python train.py --router_score="softmax" --init_std_router=0.00606 --beta1=0.95 --seq_len=512
Below are experts of layer 7 (counted from 0) of a mixture-of-experts language model. Rows are named router (the router's row for the expert), gate (a neuron's input weights, with its number), up (a neuron's input weights, with its number), down (a neuron's output weights, with its number) and show model dimensions 0-191. Each number is 500 + 50 x the weight over its row's rms, rounded and kept within 0 to 999. Numbers have three digits each.
Before each expert's rows: "comes before" lists some tokens at least twice as common just after its tokens as in all text. This comes from a sample of Wikipedia text that the model never trained on. Tokens count by the router's weight.

# expert 4
comes before: ",", " of", ".", " in", " and", " to"
router:520427531510440506453503469506507552492534512529493504449488574570566453467597534531437479526510525481499549540566447541508491450548547522579505480497480502604530523527434505548552526569422493538537477503511631444544568554494531555449429460507460506443509393447458465458532519680435533452525504475465521507506579444452545584598538538537402477527495669531579640446585547539441571507520457534496466603493455511528497475492470451427525448517421506528535472483583438487433495489523475523437556450544444403522483558542556515456455458472517478457496523444530494463534487536520535614
gate15:527568487424532483491533467543503493520616474564500548473411478422532479433454458499449475482534530489538521519527517505513444490494520529562482450486528480515386534542428384552508415412392455520557451526569595502425535594538500528546493537573506495451556512546536371541429466564556483465537555522456459506553488550545426489511599459457522499623512539543512472531545481491531465466553554542485502475449526491533575375500458469510483486488526502623526468486548478470477534503557472527514707468475536407440519488473470486518599545444483451542524540398532433494418560551525516497
up15:535491689511461477441539441514574617539520532482488466477538475555459423505510555505495539532528507515438597475559457551411492527560428557463506558498500452546502541565552510445567453504424513524475500516548480549488546427492587549469407524453516441459513520428506484442502484508508467447553624439517498521533489539503402486516401510448445449481555492512488483469514466572518551555454458499517482504495598483574504428462455427578476531546524437498661600492566485547495605483409514664515499477551456510543497551464521459551538504519516479544541474580456557506527511528549586543
down15:578506517506414492485452479510481477548400557496448471520548532472545536487427391501447572469444519552529534522495455433430409439557497528540575455558474545557534567457481470478560609567439574508492535507443531492509487505404481501434538407425529519433511513530485420465443478471532479489504535404472498511541558407493550444500563476514409463453563437539446509551514455425461535539556506453443410449417498536518534549462508481536486543470483546585566327509473493532480518465413539496467592444524513513504484568536559469423493451508639546463554525429494469542391563455549527449
gate16:558407467544558576546553527490477529536543394575492420575529502430493448552519465556525516477490521475396452510454508476486436478546481520458572496588509432477586522568494405515544486530419532429510555553434533479527568545474493532575517543570524478489488462515560490582538451458454514485426544596465481527491562496593480574548447531494498548523486529548471526588543596521458436486437509477463464553422413425434553500426427544442531526559497502490518526647585452505456555485523486545472527504514432599429561480451537499568493487504531572511546549549550662482469568571507476490
up16:489505496498432452464396506509543490514432506579476457528503521477512474580509487480470512590595520525534477606455456441481453499525451439480432544496543477571474557511549470527426462514574493533454465478466523497567443466517477495457324504434420511485490502496459496450441532522491489534414630419499528557479462505495485568470508607467409525451522609471492518461512464549437539494477484490446492525499533481591448490476379493542442530567456445523585432439484487471410549481511472684545430536488521394541453506532457604583523548443591475433511523498506442527476477513446428525
down16:512474493490544493554558481524449482445458478679531487460503574487555523536489569560485541508471578419482548630492484557529496496560535492439481460509517567561559425593578484546509436546531547418510485495475537583536396530518442486534475526521469528472447455507516556562402577469457454570489582556555475556414504435577475481477491498477547560476442537457479540587515555532473585512496478532526542483539465402533511519590461527556430554468569340579527473461537541547526565515530515558515552481422372437472477506459505520493530558546528592425488489463444476508533582550525531504

# expert 3
comes before: " |", ";", "ing", "ed", " 1", "N"
router:472507584447448521565441508461521535503450476427440509518434500577467541451445485560488438557529503420433556429515545510534522496449501490504528512538546469474456545400429511561472442513458541481476556431585597544446461524433490446528418528526578500473548611516443570509552492346595495571539483529504521512499344518521516424511513456445529520521497454503517441514452555549476494449499420473544498414408512513518556423513543444526482563507549489502486466545445411462491518497529525440409448492519613496421474434481391479517491524577475518456402494581424505505490509582500378544
gate52:519508522461461512455603463502508552434486548436433561525432314537514514397508567400467384433505568555590473516529480492457537562502573432514495536535510527491542519497443442505432496515507495420453470510524536452447445462535432428466411485549478447468431480479497576525522552578424451473523453504517534611486544420439447466420514490497475634555406482503541513551510444443506524490571575567532482472487495515535504515503465559564532554556510477468480535477590590484536413500485414503486474455476475600498515414457544453518506558545544481394494473512512492511527509618422506476
up52:493456506426498490454496523417522526526456524549467420579472513516384554469533537415506545582477446474548509535502574464544529575606558513349417478544575502593573432452564500513528616382506456495562473346591525467399490497502565534525517510456396540439566553491475496499430477489559443471540476527479475565481526529482456539429473499458471531574534499455547436477499469443520512428485532502467468541536543450544543489497532461522491525490515455506471561511474512522512486541521391489406529573521506459455426454464441501532495515544509561397541501576426565401530503421422507472
down52:471460493423530476506556487552506481543447599423574518486381504482544471533484561524554545418467467549527551498526568466476527580443445547406538499501537467488521505481521472483363551540562537559520532553448485513571475469503491480525465552485493422461480471529455543503526493566487475544473484479482523588497603622495467545556468451475448493536543606553491546470496417506505483495581563540553455531530409518657522465533442421478558429505477486533498513415553595468443491503481582442505634486504672572502484606535504573489506572498500510484506575465537519568558509442471457483
gate53:485517460412483480448432361611450561484475464478495513420528575595516452528678500577547520436494506507439503531519540578595492496525496388585526574461542461497522507482529499484501522616502533461471493508422601440422548587518540453495451527522548534466509429531495473477457424513539538538477507532522470460500508478431566452543468500540514454487526435496503416516507500512503498533466449482548407517486503574478487488391414478501571570516596461543482440472469592482401573459481394521486432478506537475492517562493576502483548613450464538467422543503510562481472501391477454512
up53:536568468497524485537465462573487426541536365557522570446527518541501516459509483484450454564498479507502484444486418496542472530487485565485513428516427482419510472518473500487604528492455469484470612492499569501357446393520385431536469539508581537531550512503434537544437612452490516525484482572560414487564417467575494568444519631491515527487518438550497477493444392499532573514484417514488405531515461499467468391517437464448539434520577504425593429541452580496513481458488476503514491471515434436548532437513548426518530556573432599537469414484479545532502476526540500490
down53:624520434562542415506591537451474549417534535531501509494544511426485488502587595484421543358513509497535420565563485475574441407466512393538492445480474486543503491562443549421473480503408614475493413530485585539532552471441546538447462499476484471475419515361514494458487478484518455472532497527521451575524509534523484489497488479480435506525487560554517480449532470563542509488549510513472492544474543499500563478485539526521521592646572525435526431545385552581520519492551542465558592499480570499470570502521533494444533521578550365501482505419456479492513534519503435581

# expert 1
comes before: "\n", " |", " The", ")", " In", " He"
router:524522519473460410455535476553528422457510453447509489462533424349535576539461573556446560486472488452470536512482464442553480534531544532602550429493456492499493451475505507546484583555446500540528575560552482538429375456549485475488625446469435559623551485483430415475418472550451457502498538496500616421462464548526448507458445403482521517468483482521409468564527449402467568498472515484557581480567528488477467440615529665572490468470547494521507537477453419554517442464506482466532426556501506425516485555457535503450571504468498539466507460540560495514494530451451481531
gate15:463565537505555462394520446442460505355512386525560506532462483428532475497534441442516521483516491495490528489529465483433461612534399538506497472500462494538508579493561531498455526513492511533481509524462494507390488461572491543460532516426473538436491403529489472511452533591603618605583554449490492466549512522551446420509521522442567525485457491532413453524487509417527487507493549518425542518520511510474465505533581458570582539484535534418533487414474475582584438517523411588556474508535565479498498487444365544550447503562567520516531489499512397515462396392470470583
up15:484479484524449564505513537555450482500436545537434551478566503483574515464503519444533527499481463484492433474441501581445469552584523586474558427557512464452430513414478476481424465559537476619423468438479482409558523473597550476390543439573493506473481466385488436546489527573544493403434596524495496481471529492480403516585459456496590517526511544509513528455517471552424428529575468499474481399455532516506500560498500485605475549448481589460556410508495470627503545478497441600521432493485503378459488443501523566434502455495531462541464397507555495571521527519532437418
down15:511522485451469480472434504501553546465491454430466453449384500504517451470573505488563540469404467403491420529529560491498470438475517455544551480434661476537499421506462563498529432544457514512501459451492500522542483476527537538405455552521509503509560506409450485430567397489533603491471468459523520490531546400433493544493558493514479518564440387539531482467589574523496441457525462492405517574515478519449448526390508464452489407549548410569522544463534543403447460452512522485618488452603483544573552574486449458472469482567533516502463459469462496569462633464494516566
gate16:511591481484482489475500488490584448518459488433442480516501529465538570406491480465507483588491578489484583539491515449444486550476455607479479479482558477496603472473378461536404511504470595372574523502475475629451449396461608469455491520527526485512513466500555483489575559459483529505568492475457468502442528517547433445468508526412542433466441465510506481548396405523463443531561439524511474496401525453551491509562473441463572484594490519568411461518486530501489549529508578479479473529481531620481573472483493566485532638447525455448483468536597465553500618496533496438
up16:485496527490604497573512480590458410568570457532579523453546568452486536458560413561483519529530529441510574438517544467489408560461506556566375460523522490495436499414566511383441480424528550516416576482466500462406406491637578559547474544561485471447497540464542459528477544498466602560529441520459448515458518511490437505514545550450523408512559510402498502555506503399416534488470545478516499458503500458496538489483436497545478508596522578426499419410416472507538523538469554542551479526424468583499463497479505490455458533447528603539494485461450452588465537537498522500
down16:511481524493509551443512511544439600539506527565513526596565520445428556479457607424542512501528416530443379528568465539476567461509542493544473557543508556529553410519560449483398515503477482512491486495574478475546443548515490448516547563469442492447515504479531417443483459451500482528515482515580541497607484435443502464433432498450509569529529505555502431528466555460511429481413458491495595509506478518475481456442451443564453469487465459494525540447469388489456518503486485497422493519623517468499487458501626507400534431517624506459587430382476508390487468382432556450

# expert 0
comes before: " the", " a", " his", " an", " he", " \""
router:545359403454504556491518481508530521520532358516526557522505468436545476439482439567558552521516570471450421668340517467445563494536520471487559544500504534503597532471512405470483546430421439500454482518474488490518467498526512458494485510472561465447485530637479527589505458572522452494485531537540527453468515486526539468444508546482511506487503514460479468423461504511491464491350479538519426377443470471469499543514440541553444481531500586456503470506463637507539519535529476586482654512521530554463548488528498512542462504537455507509536516507610490551521502455490443409
gate15:513471508483518543463535465452513571518537490546505485458510503457485442385405494576525490510566457510472510565512510489483512625485477519534478521410586501480542552496500443455401474482478496480490385543484568468417570483442544403499556505506553447519464454535517525496503495450416542515453519542579472508440470480498384526408444558471533471410472499503568498484533446497534474561479418481428427426491497451503519524435491391598601554516505492444433555422427496546370462538490513412505511510558553436474482614527605488508454479460514402557590487427530447602498465547422502539
up15:576470565464506472513472467589530449442541457545463560473556577457447416484499490503483508553453428495532532565542434469546496563527335401501523482529510500483582539582591556425471471449518486512499490492524546466501535533527509461424542517375497558571424543465494430470538487473509560479515451569510625495467485451620469448481448491497499492467578538556508536556507500488555540478513487553455454551513627593529516506461478499495538426419458496462417522515477552480510520451428492522442462469459528570454565549544471462505449456483578581535434487459481540586588364528388543447
down15:514477456493509519584447609491533533492578524499409513459536542492504447466444521476486445573561469493519543535549587564493448527425512452528446505427474430503608449583517544493467440452653435593465473549502496517445448538452499486534527542460533412575498467454498536390512507454376427464488506633561594458517514479597519484481362547489459470469538545555491534425485550480533512470450367552493520514498494512532544533530505448461585498476518484374405541474478539456466453459479523473580487531515495516573545543608512465517507532476464500488498531440461576513470473562432464444
gate16:477505483502454446547447519492525425485461526477535528565562473499481404518445483621542559504577505599530505479557484428497473527435537425552496590440545500527509498461410523480546454520568524576432498498462393475385633471522456472462491492600427428490558536384569530512603468502490539454530529438467488478502479481421499528433461492552563499549499463481575475515425488591447549536489449523476455543440550435433483520494504461527430533479436431511489454513421534453520442471509592456479490496399493467514445516601560627487525518521498479581536485463544437609458529452588558547
up16:575550478588500472512551615576468593470396460528540478414515528483468494503522440489448487475474528494520526498538526492525460492465520540560468606595499425479419496541538548506497543499423460515592435611513531571491492550539554435484510424371456472515498506497454481461509436479562447501559418514534497463536579448463535599447475460529432519503441533505515398538545496447532512466533495553557435591497495463416534466509536534540551431502555408493470467544488439574584473488465365435521485439511581477428528541446496480511541470560470514449452520559377481464464595576482544407
down16:456460491473574490486499502434493478607575532762502551495443476411461498602538474444507534581493523525452560536504422566432455487501537517481532464443484486560533507500482507482454409522492475429503572402477538356493490567433548602458466548526579517503536495543461529524456467497568501482431452487492549518513473523493457568580486545571477494491544488509526605467489525558512411506449560495520501457530510503572502514495509507444558527439528593499546545480511501445413570457523527536522539467600466501572573526492487533416438497436552499571491547461587539453459407537526505532

# expert 7
comes before: "-", "|", "\n", "==", ":", "The"
router:459495552548450422507498520530447510461435488430464492608458542616517489469460535446540522503497460507538544474468485504525503452449419503493448518521557481584440537512548558398430514455592473506424480506512439609444538461488459536499542507584518465578469591474524459464504529469473539515480451556517396542520492461503504533403533519429524545457494417490449451492536431371528521592531496559361575547447536520445522547404515397547589561495521484430482609580615547470455449505480532519617539523496484478492489547500571434409478484453523456524491564485479450475433531533520575539
gate16:558426514539484563492440429520538460484454450494462531467480488575594471553489467521545549551401497424486593495489484427545397533481522513479438457507434535497517420512515554536454476486524419500454529471477551543484525538550456471464478491558435485609465415395514495578510533521567484450485518465479599442425413551525519490460512461508442500444475533409485498582522478529551516580476560473499496609581530473506380549511473480506599541535477559436465576428573518584485484528572477563604609503425484466369550507524539485474439455611470481540513441432483520561502556493541529573
up16:525346509557498423479496464523519491461490489480363476548456552546532470468514518435460476555458411503492618567491513519488534495448498416476518548488472461523539565564495416372579484612478508456408510400494498472510545455571493508494552487624415495527420516547451461509474535491567460515484587515528527580489446489418529466381461539546512488517515484539508444448494524578465460517525547501516458528518595399426373546474473487520570497531529583426494536404608505501506474504483462607510577450507518391530510563506488540586518540506513525526495499498512502512506480463519529405
down16:477506407447494530539542514509452554480514506744535584517357491535456459591537581449581595532520528484455444607510530574474465534500598541505605534456536476453532487536392511500536529524477525526534505495439414497460497461474490496439452471512467471420481493492505584476442518494471510551538398522472506443568657502489530470533545496424511511535425476476565478528402544527517465528524482449554530506590487477558548549548537609516476524462509466482482488508457524485512437584537535517528434574520517531439475484449439451415517521536509533466436532563512496501506535440533514418
gate17:530533493514539460589434504525600448463468398505465456511626499571515425523521496437602480549477534569504564529596550551532453466481419456439508567555440464494432491506513474515519483499528497431516460535492493481519505452542483504468536543399464467537533508517395409521436485431564566566478443494526533431522517568489499562418494483570534449534448457428480497614518522416529617497491454446567474540546525452478494471519573513525575515524414530454468470442606537552453545504524568419490470418463595512669538520453501453426551474507443530484533433507550430446507552555455478498
up17:625481574497391493529555493496480484499475425480488531536519531597567485458552527503538516471426459387496563404406488414377518507446492506403583452499436440541428436446454511537513382408465479526478425483515521529462543515489499526478488444584511394526462540520459516535477420507521523416514534520453499440531472510515535573516552552521512507458464452412550501520455532423469466536433467503538563484528529537433494459593471493545523514552586505454478560545505519569511632422457509539541521480502582520589508465506453572531516513489487456471394485453583493532597400571526560539
down17:556457538418527557480489541522447497449468519458529472499491565430541499548598551527481545468439537541372537512506565436464477541533509468532447413508611474471543516481492543466515498556517490542426537492445529486430488507596494431495566539560431409530435581576564461479483502481463500518512529457508444417529572567510603458560459536465501520539452429446430556460483456434508587546447517470423547502531479495411522566536372456534472459538489503464489436518537480475592533503484554423473422412557443559570589488530514484483467497569640498474430495470499421391587496482526596481